{
  "n_experts": 64,
  "balance_bias": true,
  "init_std_router": 0.0124,
  "optimizer": "muon"
}
Below are experts of layer 3 (counted from 0) of a mixture-of-experts language model. Rows are named router (the router's row for the expert), gate (a neuron's input weights, with its number), up (a neuron's input weights, with its number), down (a neuron's output weights, with its number) and show model dimensions 96-191. Each number is 128 + 24 x the weight over its row's rms, rounded and kept within 0 to 255.
After each expert's rows: "gets" lists some tokens that make up at least twice as much of what it gets as of all text; "mostly gets" lists some tokens that are sent to it at least half of the time. This comes from a sample of Wikipedia text that the model never trained on. Tokens count by the router's weight.

# expert 22
router [ 52 149 121 109 128 156 147 157 180 161 121 120 137 118 131 158 127 109 136 147 160 102 108 157 135 116  90 142 136 103 132 116 124 130 130 126 123 109 104 154 157 121 146  94 133 139 121 112 106 148 124 127 127 109 108 113 125 102 124 142 126 135  78 154 120 136 120 126 176 150 153 140  99 109 120 133 156 123 114 106 129 111 125 122 148 128 174 132 164 117 154 108 106 134 132 172]
gate0 [110 117  87 102 118 151 100 110 144  66 146 118 140 130 152 132 159 123  85  71 117  86 183 127 171 134 120 132 113  97 145  97  91 111 148 117 157 108 111 109 154 137 178 102 140 120  99 138  67 169 105 127  76 136 142 153 163 102 112 161 154  95 171 148 126 140 134 134  89 131 107 125 173  62 133 157 137 122 105 157 138 149  91 111  88 140 131 158 101 129  91 113 110 146 127 136]
up0 [123 176 153 139 143 117 149 122 151 132 114 112 120 162 191 144 117 159 122 106 127 122 140 110 147 127 129 135 138 168 173 109 155 130  98 122  70 111 134 107 124 146  96  97  78 179 103 155 158 128 106 114 109 132 103  99 135 106 103 120 134 124 147  78 140 123 121 142 141 125 179 153 150 100 115 131 117 135 151 144 151  99 110 175 110 154 147 150 132 152 143 149 109  93 158 122]
down0 [141 149  98 146 137 157 174 165 121 135 132 144 139 132 160 118 101 179 121 139 102 114 148 143 100 133 117 152 148 127 110 161 134 127 122 141 107 156 167 148 131 154 122 117 148 129 117 128 101 109 136 132 106 128 105 137 124 180 125  97 153 149 141 191 148  97 142 119 154 132 131 139  96 158 144  93 131 140 161 127 137 128 163 139 125 108 176  75 153 147 131 110 108 107 110 147]
gets: " in", " a", " on", " as", " at", " an"
mostly gets: " in", " at", " on", " an", " including", " a"

# expert 46
router [141 118 104 122 123 140 157  90 106 125 128 125  98 146 144 116 126 124 182 129 144 154 163 147 124 119 112 101 120 122 107 164  96 131 104 111 142 107 134 103  76 171 114 134 131 111 128  74  98 108 132  73 136 137 107  93  97  98 103 176 145  71 110 139 117  82 166  87 146 147 138 149 108 135 104 167  83 131 163 129 125 178 110 149 102 170 148  73 156 134 128 119  77 145 118 141]
gate0 [126 109 124 132 140 141 173 111 136 137 139 135 138 109 125 144 200 128 119 120 146 119 138 105 137 165 108  86 145  57 118 143  80  76 116 140 140 101 135  96 130 134  71  97 136 139 118  40 116 189 121 124 113 140 150 110 130 138 116 123 131  94 166  93 104  97 134 107 142 113 116  97 156 102 146 136 108 131 130 110 116 124 106 180 131 144 105 126 150 131 142 132  91 135 147 138]
up0 [122 131 126 132 101 122 134 192 109 126 126 118 189 131 150 121 108 100 156 128 164 144 128 112 109 107 154 160 102 100 118 148 131 156 147 117 152 200 132 160 105 159 127 148  85 137 145 145 145 159  78 112 103 103 135 119 111 163 101 166 102 113  96 144 100 157 128 100 132 140 128 126  91 169  79 136 135 154 150 153 166 140 115 121 175 120 137 149  93 128  99 122 169 111 156 101]
down0 [ 74 131 124 161 130  91 109 104 131 182 134 132 154 172 156 151 131 116 122 111 177 110 141 115 132 104 147 108 133 101 116 148 139 131 163  77 129 158 137 156 122 134 118 138 128 121 127 128 141 164 134 129  93  83 145 126 127 156 115 129 130 140 126 133 130 185 164 163 140 143 134 126 131 146 123 136 126 120 150 125 101 124  84 148 162 102 112 125 150  96 108 118 135 117 173  72]
gets: " =", " mi", ";", " /", ")", " is"
mostly gets: " =", " mi", " Location", " Coordinates", "idae", " Date"

# expert 54
router [ 95  81 123 159  79 154  97 174 137 132 161  99 181 143 146 107 165 153 127 150 154 122 198 140 100 100 112 109 151 168 145 132 138 138 114 173 136 102  99 160 110 128 169 122 130  99 176 169 142 114 125 135 139 163 117 108 148 157 160 143 120  92 119 108 127 179 175 110  82 101 148 108 104 158 144 127 128 123 144 115  92 102 119 101 146 126 132 104 145 126 149 136 137 130 163 112]
gate0 [107 116  99 153  70 113 145 155 113 154 146 146 125 157 138 174 100 109 167 100 128 140 122 139 142 127 153 159 111 110 151  82 196 103 130 134 136 127 203 161  94 112 162  85  97 140 154 152 116 135 112 147 133 142 116 120 131 109 138  97 116 122 102 137 149  94 108 116 169 148 138 153  81 133 142 143  92  74 119 144 143 117 130 137 111 126 102 133 148 169 102 121 124 120 107 116]
up0 [109 135 118  81 132 107 139 121  82 189 163 180 128 104 164 184  61 124 142 109  86 135 150 161 163  83 121 111 101 123 137  82 110  83 125 127 108 121 124 116 151 115 110 132 183 101 100 126 114 142 142 146 135 153 117 114  98 136 101  98 109 119 115 119 171 132 142 126 124 156 112 113 145  86 132 156 128 107  84 120 184 136 136 124 122 109 109 162 129 107 130 138 118 150 125 138]
down0 [130 123 116 146 155 151 128 167 128 172 159 111 170 152 138 185  89  80 113 136  87 139 189 108 116 103 185 137 149 137  94 127 111 104 137 130 110 130 137 154 138 111 105  98 192 130 130 115 117  84 120 130 105  96 131 166 111 118 117 159 159  90  86 131 129 151 163  87 128 113 166 113  95 161 101  84 115  83 104 139 137 107 146 133 137 129 154 189 141  99 140  87 121 162 157 148]
gets: "s", ".", "es", " years", "ers", " States"
mostly gets: " years", " States", "ities", " state", " games", " region"

# expert 51
router [150 119 115 111 105 125 177 111 125 142 141  89 127 114 144 119 168 118 108 119 155  98 154 163 110 129 149 160 133 109 148 160 141 161 143 148 118 167 175 139 135 153 144 124 107 150  97 129 126 104 159 138 156 120 168  97 157 133 110 104 113 110 135 136 139 113 120 171 163 175 128 152 107 147 116 129 107 133 135  66 118 105 121 150  95 113 142 144 132 138 131 151 154 115 114 175]
gate0 [109  94  92 135 107 111 135 132 133 137 159 101 146 135 117 123 161 126 144 129 120 123 112 172 139 102 135 132  93 150 105 106 140 167 107 126 114 208  71 142  92 122 128 108 157 130 193 138 119 141 109 129 137  88 168 139 148  95 125 150 128 121 161 163 118 152  86 137 108 157 110 154 117  86 123 115 131 151  99 123 151 141 106 124 137 139  92 158 121 115 134 122 138 156  96 147]
up0 [166 122 121 135 115 157 148 155 119  83  75 181 124 107 118 118 117  86 152 158 149 107 126 109 168 143 130 169 102 106 156 139  89 135 137 149 144  78 130 152 106 124 128 137 117 148 129 164 142 115 174 115 131 156 100 133 105 206 132 135 133 125 115 133  85 139 154 162 102  97 104  62 149 120 156 155 137 107 148 130 124 138 175 100 137 152 177  71 115 123 126 126 142  86 137  96]
down0 [141 138 144  93 139  79 100 125 142 144 109 131 149 157 154 128  95 161  86 138 149 118 121 135 169 136 127 128 111 158 130 161 123 116 127 147 166 141 131 126 150 105 156 141 139 131 179 141 195 145 119 153 104 129 123 144 118 126 124 138 100 148 168 159 155 141 125 106 117 134 130 113 144 127  96  74 138  94 103 146 163 103 145 145 165 154 138 146 113  80  79 116 154  93 131 101]
gets: " de", " con", " Re", " Me", " re", " Con"
mostly gets: " de", " re", " Me", " Re", " No", " con"

# expert 31
router [113 111 151 155  96 109 136 136 144 177 127 151 113 156 165 162 153 141 117 150  91 113 109 173 102 146 121 148 135  97 161 142 139 108  85 134 123 164 138 117 129 108 141 134 143 136 131 111 129 110 147 176 107 126 131 162 109 161 119 138 113 109 127 150 138 149 134 104 179  98 120 119 113 126 103  96 140  95  79 112 156 122 119 119 124 124 146 171 120 124 122 131 152 149 104 157]
gate0 [116 113 125 157 170 128 109 101 128  72 105 108 118 115 124 131 117 118 154 146 132 114 106 127 104 113 161  88 120 122 116 116 135 185 151 139 126 176 115 158 143 142 110 162 114 119  84 154 111 114 129 145 147 160 143 119 110 147 153 127 170 103 125 126 147 141 157 129 116 113 147 151 192 153  96  99 116 143 166 147 113 150 127 108 146 121 148  73 135 187  82 136 138 138 145 122]
up0 [127  99 128 155 160 142 112 105 104  90  72 107 127 105 121 151 161 131 170 153 128 127  75 135 116 144 115 115 127 111  70 146 123 143 171 169 143 146 134 156 134 139 149 175 134 115 100 136  82 114 109 143 135 166 141 120 113 129 141 120 158 125 153 127 124 141 140 133 103 108 158 170 113 164  76 128 113 140 186 143  89  80  97 126 149 121 136 170 132 129  66 121 154 143 133 133]
down0 [123 103 170 125 127 138 127 143  85 125 118 147 144 104 130 105 114 100 130 158 140 151 129 153 122  90 157  95 118 135 115 133 130 127 146 167 147 129 107 129 132 164 133 138 139  92 154  78  67 135 130 138 146 108 102 133 160 163 140 128 184 120 154 166 150  91 120 125 114 140 126 108 112 130 141 103 105 121 145 151 117  94 128 126 144 127 153 106 122 193 129 157 125 125 129 108]
gets: "==", "===", " ==", " ===", "====", "s"
mostly gets: "==", "===", " ==", " ===", "====", " history"

# expert 13
router [132 159 135 132 133 152 137 123 114 116 103  98 125 115 131 117 154  75  76 139 148  85 149 157 156  99 117  84 105 121 104 101 127 130 100 170 126 149 154  88 157  96 139 171  96 153  97  78 121 157 144 161 136  99  83 143 160 122  91 109 117 147 155 146 161 123 119 132 147 159 134 156 162 131 106  97 132 126 116  75 100 135 105 135 147 126 145 137 115 153  96 103 178 160 110 126]
gate0 [111  87 115 139 201 145 202  63 101 135 125 127 121 106 135 129 115 116 162 103 107 105 150 110 169 133 104 114 131 124 158 158 119 118 121 146  76 155 155 127 153 152 132 114  82 155 119 147 147 118 104 134 153 145 117 113 128 162 133 112 135 104 149 169 168 103 137  98 102 122 152 125 166 172 149 144 162 145  81  87 156 107 104 120 137 128 108 156 181 137 151 137 134 104 124 123]
up0 [133 131  99 120  98 138 103 153 120 140 118 154 131 155 165 137 122 143 107 108 147 130 120 181 144 120  87  95 141 142  86 126 144 134 126 114 127 114 118 161 142 101 139 130 149  88 114 109  80 140 170  93  93 141 129 151 129 105  96 118 134 110 118 141 132 145 159  89 126 103 115 119 120  73 102 159  74 145 114 144 138 107 152  87 131 164 108 116 112 116 122 137 152 108  73 137]
down0 [142 150 146 122 106 124 121 119 104 100 113  94  85 154 132 154 110 169 167 161 145 155 149 169 118 153  94 134 103  71 157  70 114 130 130 134 165 141 155 123 163 103 137 137 113 129 132  77 119 139 116 124 133  83 104 141 144 105 123 126 127 127 111 119 119 133 131 102 123 115 124 139 127  71 128 163  99  71 117 143 104 140  89 145  87 120 122 133  97 120 146 135 163 157 138 193]
gets: " S", "s", "S", "cre", " Co", " E"
mostly gets: " S", "S", "Š", "Pa", " Pa", "|---|---|"

# expert 57
router [138 134 143 172 107 164 148 126 145 104 118 109 166  95 123 129 112 150 131 155 111 107 120  67 118 130 149 109 149 111 150 126 143  92  86 148 125 168 197 139 141 161 116 109 139 110 134 123 144 112 139  82 112 142 139 148 150 139 118 119 114 122 104 131 114 127 100 110 113 119 145 119 149 122 129 114 121 148 114 162 148 128 153 113 162  94 131 144 126  83 109 104 153 101 149 125]
gate0 [157 123 155 149 138  95 108 141 131 143 138 141 124 114  70 130  88 135 133 157  91 143 144 105 148 130 100 123 133 123 183 148 115  90 161 102  99 120 162 134 103 130 157 138 120  69 133 172 133  94 136  87  81 160 143 173  97 153 133 106 110 121 127 115  61 128 146  63 132 156 103  98 150 147 132 158 113 129 173 107 121 122 103 129 132 105 123 133 160 136 121 144 126 106 109 137]
up0 [104 111 115 149 132 174 146 106 161 128 117 152 111 146 137 122 140 111 110 105 149 148 136  95 127 142 153 162 150  83  75 123 121 161 148 134 157 152 116 101 130 146  86 133 150 131 117 114 120 186  93 148 148 114 125  84 137 140 120  94 159 126 124 149 144 165 135 131 142 123 150 200 101 118 142 114 168 138  73 115  42 137 137 122 130 150 125 139 122 121 158 130 126 110 155  81]
down0 [136 125 132 142 134 154 128 120 153 125 130 115 133 140 120 133 188 162  92 161 152 149 145  99 136 145 157  99 124 131 119 143  62 109  86 138 146  71  95  99 108 113 151  86 133 123 148 127 108 120 130 130 153 162 121 109 167 134 168 109 113 119 161 163 173 135 122 126 138  98 110 164 118 114 111 127 158 122 125 101 143 142 141 108 153 146 134 166  84 113 108 113  82 136 155 112]
gets: " The", "The", " A", " In", " the", "In"
mostly gets: " The", "The", " North", " In", "In", " Mo"

# expert 53
router [191 172 156 146  82 150 143 148 126 152 109 150 127 115  90 113  90  99 154 161 118 119 120 161 181 151 119 141 163 128 137 154 133  98 132 117  62 153 140 102 142 115 120 107 127 114 107 142 130 134 112  95 102 103 145 154 136 116 143 157  89 147 121  90 149 126  64 114  76 135  89  95 133  84 164 159 138 105 134 140 137  90 159 136 124 118 144  79  96 128 129 147 129 135 145 128]
gate0 [153 123 119 124 124  99 144 145  96 113  97 130 169  70 132 146 130 111 154 133  87 102 147 119 140 133 119 124 120 153 141 132 100 132  87 137 132 139 104 138 148 122 151 160 135 123 138  91 157 130 155 160 129 154 175 153 111 112 172 111  92 154 126 128 138 132  89  82 127 150 123 115 149 134 129 122 135 150  92 119 157 126 107 133 147 112 183  87 113 154 120 151 139 101 129 125]
up0 [116 141 115  89 148 116 145 130 160 127 141 164 122 138 117 106 125 113 101 110 158 123 141 157 120 147 107 151 123 109 131 135 133 111 141 127 117 114 133 135  97 168 111  92 128 136  61 127 117 140 112  71 122 117 111  68 136 127  99 150 147 137  87 112 131 102 164 155 130 117 114 137  84 136 139 144 141  81 196 119 119 156 142 151 114 131 104 151 124  76 121 135 102  97 124 105]
down0 [132 116 112 103 170 129 105 131 115 105 167  88 137 118 120 135 112 133 126 130 109  74  87 170 128 143 115 118 133 157 135 153 131 121 137 121 127 145  71 159 107 152 134 116 144 104 133 119  94 148  83 156 163 157 107 114 107 141 141 112 174 111  68 136  69 100 109 115 115 132 114 128 106 163 123 103 113 112 133  98 134 134 111 107 135 200 125  99 111 167 151 110  80 149 142 133]
gets: ",", " of", ":", "),", " within"
mostly gets: ",", " of", ":", "),"

# expert 38
router [110 132 162 119 119 132 112 124 118 135 163 157 114 186 124 127 152 121 116 136 124 124 139 135 164 109 121 146 190 145 136 138 160 134 128 146 169 122 121 163 161 137 125 146 134 123 104 122 136 122 129 117 175 112 158 158 102 153  81 130 124 134 128 104 156 116 151 124  89 102 117 153 104 110 146 148 109 177 178 114  89 146 126 124 145 141 141 141  91 115 136 137 152 166 138 118]
gate0 [144 141 147  94 145 130 128 145 124  97 107 143 110 148 140 125 134 164 144 117  31  97 152 111 136 133 174 123 144  99 142 139 117 116 129 167 144 157 174 151 106  90 160  92 138 123 171 103 134 135  90 117 108 124 118 116 133 121  93 155  98 113 140 106 129 138 155 126  71  86  86 119 113 150 201 123 120 115 108 111 127  83 104 133  90 108 137 113 109 106 122 135  68 119 155 118]
up0 [180 145 142 115 116 150 135 175 120 126 153 132 127 106 143 116 123 112 166 164 164 141 163 139 123 135 163 153  86 125 163 110 142 146 115 116 103 109 122 125 166  92 159 110 176 113 152 144 135  94 160 146  68 136 126 133 134 165 163 146 134  84 169 126 155  98 128  92  96 149 143  78  95 142  83 133 148 116 110 197 104 113 127 184 118 104 127 112 151 139  69 164 153  79 134 139]
down0 [ 75 149 144 136 153 172 145 153 130 104  91 151 116 122 131 120 117 110 123 127 135 175 108  85 123 111 121 159 151 123 110  98 129 146 188 108 162 160 141 114 109 106 109 126 109 121 148 119 157 201 108 115 116 124 123 157 133 133 114 179 126 156 131 174 124 150 116 173 124 116 138 133 119 122 163  99 140  96 126 140 137 138 104 133 112 105 134  83  98 106 126 118 117 141 149 108]
gets: "ed", "c", "er", "ic", "r", "d"
mostly gets: "uc", "vers", "c", " Sp", "ed", "ic"

# expert 21
router [137 169 100 168 140 130 149 126 165 105 135 122  85 133 148 125 141 121  85 105  89 122 124  89 124 115 132 146 142 113 146 148 167 126 118 124 100  88 136 158 138 130 134 115 153 120 116 156 117 106 114 150 179  98 125 116 153 116 138  88 147 133 137 148 154  94 102  94 144 156 109 123  96 122 128 132 103 107 189 108 139 146 138 168 124 115 136 145 122  97 150 147 150 135  78 109]
gate0 [118 128 113 133 104 120 123 113 152 121 147  87 103 146 134 160 111 132  98 108 135  97 101 132 151 129 134 155 150 159 111 104 146 171 137 139 156 133 148 129 151 108 112  82 145 154 153 145 145 122 111 144 116 124 148 137 114 121 159 115 116 143 128 146 124 137 145 113 110 151 152 133 114 152 123  92  92 126 142  91 147 126 103 121 177 121 146 113 141 110  94 137 160 112 108 109]
up0 [137 123  96 146 112 137 105  95 135  98 159  81  99 126  89 125  91 135  70 120 162 108  98 161 145 147  92 145 151 124 149  92 120 169 133 125 146 149 196 148 173 128 119 137 153 136 147 147  95 113 156 150 136 138 154 131 134 129 144 127  98 113 117 159  81 120 130 117  99 111 109 137  79 160 113  93  92 188 136  98 153 112 146 138 130 108 155 126 129 136 111  91 149 118 131 129]
down0 [101  91 126 137 158 177 160 123 161 124 176 114 146  99 121 129 132 116  87 144 148 123 132 143 113  90  87  98 127 113 127 123 144 120 169 128 148 121 172 131 122 147 182 128 150 118 107 148 128 103 120 134 126 142 156 126 146 130 142 141 136  98  95 166 156 140 108 150 154 139  90 173 115  92 151 153 138 138 141 116 136 152 121 114 118  93 134  86 135 108 167 146 116 124 108 131]
gets: " the", " of", " re", " this", " that", " a"
mostly gets: " the", " re", " this", " co", " these", " of"

# expert 56
router [161 133 119 157 133 107 115 118 112 120 114 115 121 124 124 143 130  98 120 141  76  96 152 176 150 113  99 144 151 125 123 142 110 100 165 160 189 135 100 131  88 135 155 155 134 108 179 117 116 108 120 150 141 161  84 130 139 150 142 165 141 116 158 148 101 145 140  91 147 114 142 111 113 116 131  97 148 133 142 138 159 114 145 137 132 188 164 120 113 134 136 132 159 131 125 105]
gate0 [128 116 155 171 133 130 134 153 159 169 124 133 142 132 117 155 105 103 127 151 136 183 146 156 138 125 139 154 118  87 140 135 172 158 113 133 113 153 116 129 165 200 152 157 137 140 153 150 103 114 135 129 117 118 150 136 156 141 122 109 129 134 145 132 128  84 117  86 126 141 158 158 137 109  92 104 171 118 175 181 166 147 135 123 130  82 167 137 146 101 121 131  73 102 167 120]
up0 [125 114  79 131 144 104 153 103 107 133 107 150  91 107 143  48 135  98 147 124  79 107 126 113 143 165 128 150 141 135 114 118  80 127 138  88 139 134 155 142  74  86  90 104 123 138 147 105 141 163  99 129  93 148  89 120 112 114 145 138  88 108 103 134  99 114 152 154 127 169 115 126  94 177 113 141 118 133  98 124  56 120 139 103 106 115  90 120 126 112 117 165 178 162 141 120]
down0 [114 129  97 134 120 127 174 134 119  74 114 113 143 119 125 178  53 149 106 132 132 142  95  96 111 143 130 125 133 114 147 120 105 134 114 113 136 106 132  97 140 195 148 126 146 122 142 140 128 146 130 145 156 119 124 140 111 112  94 119 128 140 111 131  95 120 108 129 152  82  92 126 146 132  96 171 127 112 175 113 180 125 130 142 149 158 115 152 190 159 116 107 115  91 113 130]
gets: "s", "'", "d", "ci", "source", " type"
mostly gets: "s", "source", " type", " Science", " producer", "graphic"

# expert 4
router [163  88  98 140 166 132 115 151 100 114 141 124 127 141 113 103 109 157 121 138 164 107 125 122 128 134 135 115 123 125 120 145 107 129  86 156 127 177 119 108 157 156  68 172 143 155 148 152 112  90 115 165 137 118 102 150 122 141 117 167  94  95 136 114 160 149 136 149  99  97 155 138  97 181 150 156 154 156 161 114 145 106 131  88 119 166 151 115 153 149 118  94 162 134 114  69]
gate0 [128 132 144 136 132 126 105 119 127 114 134 120 130 107  99 153 146 135 111 154 139 134 135 131  99  68 111 124 103 118 131 127  84 122 104 146 155 146  78 115 132 158 143 116 146 135 137 153 188 130 127 135 114  96  95 131 133 175 140 174 100  92 134 144 148 156 121 137 155 124 139 144 140  72  99 143 129 149 127 113 149 135  89  82 116 154 162 122 149 138 169 190 123  96 120 168]
up0 [128  79 122 103  90 116 169 116 114 123 142 148 113 136 144 111 123 154 113  87 119 122  78  85 131 175 163 133 171 127 160 124 141 118 120 125  71 123 115 129 119 124  99 142 109 137 121 118 124 156 131 131 135 154 121  81  82  93 122  98 133 145 112 100 101 111 147 126  64 126 128  84 115 163 130 122 135 139 130 144  92 109 157 122 133 130  91 133 114 127 108 101 104 139 122 124]
down0 [121 115 167 120  93 122 103 138  92 109 149 131 145 114 114 152 165 135 109 121 122 113 135 145 205 119 184  86 155 126 135 110 137 142  88 146 148 155 115 124 120 134 107 127 124 120 157 123 134 143 176 143 156 125  66 145 132  74 131 131 109 127  96 122 120 110 139 174  77 170 133 104 146 149 150  79 122  92 144 138 138 101 126 148 109 170  93 128  74 143 115 119 128 136 129 101]
gets: "er", "al", "or", "ist", "ic", "tic"
mostly gets: "ical", "dic", "ary", "tern", "ler", "matic"

# expert 20
router [ 91 101 132  78 127  62  91 138 125 109 115 161 106 109 157 135 161 132 107  99 122 133 117 134 121 119 174 153 129  83 121 159 125  74 138 166 164 143 108 112 114 113 139 138 123 143 176 175 139 115 126 140 149 197  90 129 133  93 121  94 121 140 134 157 125 154 163 137 118  87 119 169 131 120 143 116 168  96 129 149 114 107 148 144 111 111  89 116 149 152 142 161 168 112 126 132]
gate0 [125 153 136 115 121 131 138 110 113 158  98 153 140  96 111 112 114 111  87 126 147 123 102 106 147 112 151 137 152 127 106 136 137 140 109 152 142  99 124 124  89 125 147 133 161 103 137 142 120 137 113 154 152 152  98 124 108 129 139  95 126 141 115 138 124 142 139 123  85 104 143 118 142 183  94  68 148  90 130 140 137 111  97  99 104 163 105 102 136 152 101 149 100 106 128 108]
up0 [108 128 159 134 127 139 130 125 163  71 174 144 125 190 134 128 118 143 141 161 136 140 131 143 117 114 121 120 100 135 137 122 115  94 142 132  92 139 125 154 131 145 123 105  96 142 121 138 133  92 114  97 105  93 163 121 122 135 116 135 170 108 134 105 125 115 162 157 163 128 124 130 134 105 153 179  92 123 134 112 103 133 157 109 160 121 154 129 128 134 160 134 177 158 127 127]
down0 [ 92 140 109 147 140 117 104 122  65  96 134 101 141 149 131 114 116  85 105 119 125 128 156 109 122 142 119 129 163 133 163 114 136 133  88 141 106 165 178 132 113 131 166 122 100 122 108 105  93 179 168 107  97 166 120 150 133 154 183 138 152 149 145 142 135  81 113 170 109 115 122 148 116 118 165  85  97 121 119 142 128 147  88 111 107 139 162 161 155  82 145 123  81  94 133 158]
gets: ".", " \"", "\"", ":", "'", ")."
mostly gets: " \"", "\"", ").", "\".", ".\"", "\","

# expert 61
router [132 151 132 131 146  93  48 144 135 103 106 112 116 110 130 162 120 142 111  82  97 160 169 101 101 165 151 164  90 102 107 142 108 138  91 133 130 146 125 109 100 125  93 108 115 125 105 140 129  85 156 137 132 146 110 122 120 116 127 130 119 113 134 114 114 136 142 192 148 139 162 108 102 130 130  99 131 151 113 134 138 137 157 161 157 126  90 134 124 109 139 141 101  46 131 139]
gate0 [175 108  86 162 139 126 138 138 108 102 108 137 113 151 163 101 144 153 104 102 103 107 185  97 122 131 132 100 122 109 146  95 153 148 101 119 148 176 149 140 110 133 137 119  82 124 126 120 136 107 102 104 107 142 104 102 153  97 133 109 117 126 142 119 143  95 163 127 127 195 109 153 121 169 108 129 118 129 133 172 145 155 120 109 118 147 141 150 107 158 150 149 105 120 127 163]
up0 [ 86 119 160 100 115 117 113 126 149 137 165 129  97 108 134 130  99  72 157 140 128 127 104 120 152  90 110 122 149 134 122 163 118 132 143 134 121  86 111 133 118 109 144 108 128 140 129 145 130 167 115 141 148  76 100 112 145 175 109 157 131 100 107 108  75 127  58 115 126  81 114 119 130 108 127 161 132 130 106  78 116 142 109 149 157 116 149 125 125 109 127 110 134 159 137  84]
down0 [ 72 133  96 123 156 165 104 131 104 108 152 119 137 157 123 148 118 125  73 142 171  93 112 162 104 150 113  88 124 130 104 137 118 114 212 105 115  65  95 136 124 136 111 197 121 128 159 105 107 125 120 116 114 125 141  89 125 175 122 149 163 128 107 125 100 146 154 140 147 144 130 177 128 179 136 131 169 125 111 135 152 149 160 149 158 136 152 178 134 149 142 112 116 122 118 126]
gets: ";", " He", ".", " he", ");", " but"
mostly gets: " He", " he", ");", "He", " him", " but"

# expert 5
router [128 134  92 158 111 129 138 106  98 131 146 164 139  97  81 106 131 107 125 116 146  94 166  95 120 138  86 128 109 140  91  96 104 138 143 101 141 148  81  93 136 121 120  76 112 133 163 118 141 166  54 134 116 155 134 130 142  96 105 103 144 153 124 105 118 118  85 120 147  86 177 116 148 124 120 124 112 143 148 159 128 124 109 104 112 136 159 104 149 132 123 110 186 133 111 168]
gate0 [148 126  97  94  73 131 165 137 150 121 173 148 146 180 117 138 152 175 134 122 120 156 143 139 155 139 138 160 131 151 141 115 187 119  73 135 121 142 108 122  73  98 141 124 141  66 153 122 136 124 140 144 119 152  93 133 111 106 121 112 145  52 133 161 130  95 118  94  89 108 146 144 107 142 129  82 143 132 125 165 100  97  98  81 156 136 102 100 120 154  92 136 110  95 128 128]
up0 [103 108 115 126 111 132 148 120  88 166 133 102 136 167 140 116 133 145 170 134 114 172 109 112 157 155 128 132 125 117 129 107 148 139 115  94  87 119 114 129 130 172 114  85 129 120 146 111 127 115 101 142 144 150  86 121 123 100 138 136  79 105 156 162 107 129 102  98 109  73 119 128 117 121  84 121 117 164 118 138 133  87 158 140 157 125  95  91 120 128  92 150 139 130 167 122]
down0 [126 125 170 131  90 108 133 117 114 112 142 162 119  98 115  85 109 137 126 127 101  92 156 122 112 161 121 127 123 147 103 146  97 107  94 172 151 130 150  96 178 125 122 117 118 135 117  87 158  90 150 157 149 151 151 109 116 115 115 126 150 169 148 149 123 108 136 135 118 107 133 127  95 104 111 148 164 110 123 136 128  95 109 134 130 141 133 104 141 166  87 110  89 150 121 125]
gets: "o", "a", " A", "to", "A", "e"
mostly gets: "a", "o", " A", " I", "to", " To"

# expert 52
router [116 109  87  86 119 149 130 139  95 154 119 151 141 174 143 144 137 133 131 158 141 147  98 103 123 136 117 138 136 149 157 150 133 111 160 123 127  86 116 117 152 138 146 140 129 130 155 141 108 154 120 138 119 132 156 126 161 133 180 146 132 113 120  84 107 148 134 151 130 121 153  94 157  76 126 140 148 120 148 120 131 114 146 167 148 172 146 132 128 139 159 124  92 144 100 138]
gate0 [108 136  83 101 122 121 130 121 137 101 140 133  96 144 148 155 143 138 116  67 150 130 119 117 123 134 109 100 118 122 144  95 103 147  94 137 155 107 137 137 173 131 107 128 144 111  66 144 100 134 120 112 150 101  67 109 139 125 112 188 147 136 111  84 159  94  93 173 144 116 112 110  89 146 152 119 124 131 105 108 181 152 115 129 124 137 135  91 111 176 136 189 147 151 114 114]
up0 [130 153 124 135 137 172 120 148 111 162  96  61 135 104 106 114 114  98 142 126  98 127 121 128 125 161 146 141 138 140 120 147 178 128 141 146 139 146 110 136  97 108 151 116 122 118 164 105 178  97 126 128 129 143 175 162 130 139 145 119 117 131 125 118 137 160 121  94 129 139 124 144 105 142 136 117 108 137  92  94  67 101 105 158 113 128 132  94 142 107 131  99 118 131 126  94]
down0 [126  78 106 122 165 113 121 116 136 135  95 128 114 147  93 137 128 134 139 128 126 122 143 162 132  83 142 160 127 136 116 175 128 113 135 113 104 117 123 114 133 137 105 117 136 113  97 168 115 150 123 106 100 117 138 129 178  89 138 164  95 126 122 100 144 129 111 121 143 130 117 146 159 124 133 133 143 129 146 128 114 167 110 117 103 154  83 147 175 127 159 116 151 117 120 151]
gets: "s", "ing", "'", "y", "ting", "k"
mostly gets: "ing", "'", "ting", "ding", "ning", "ating"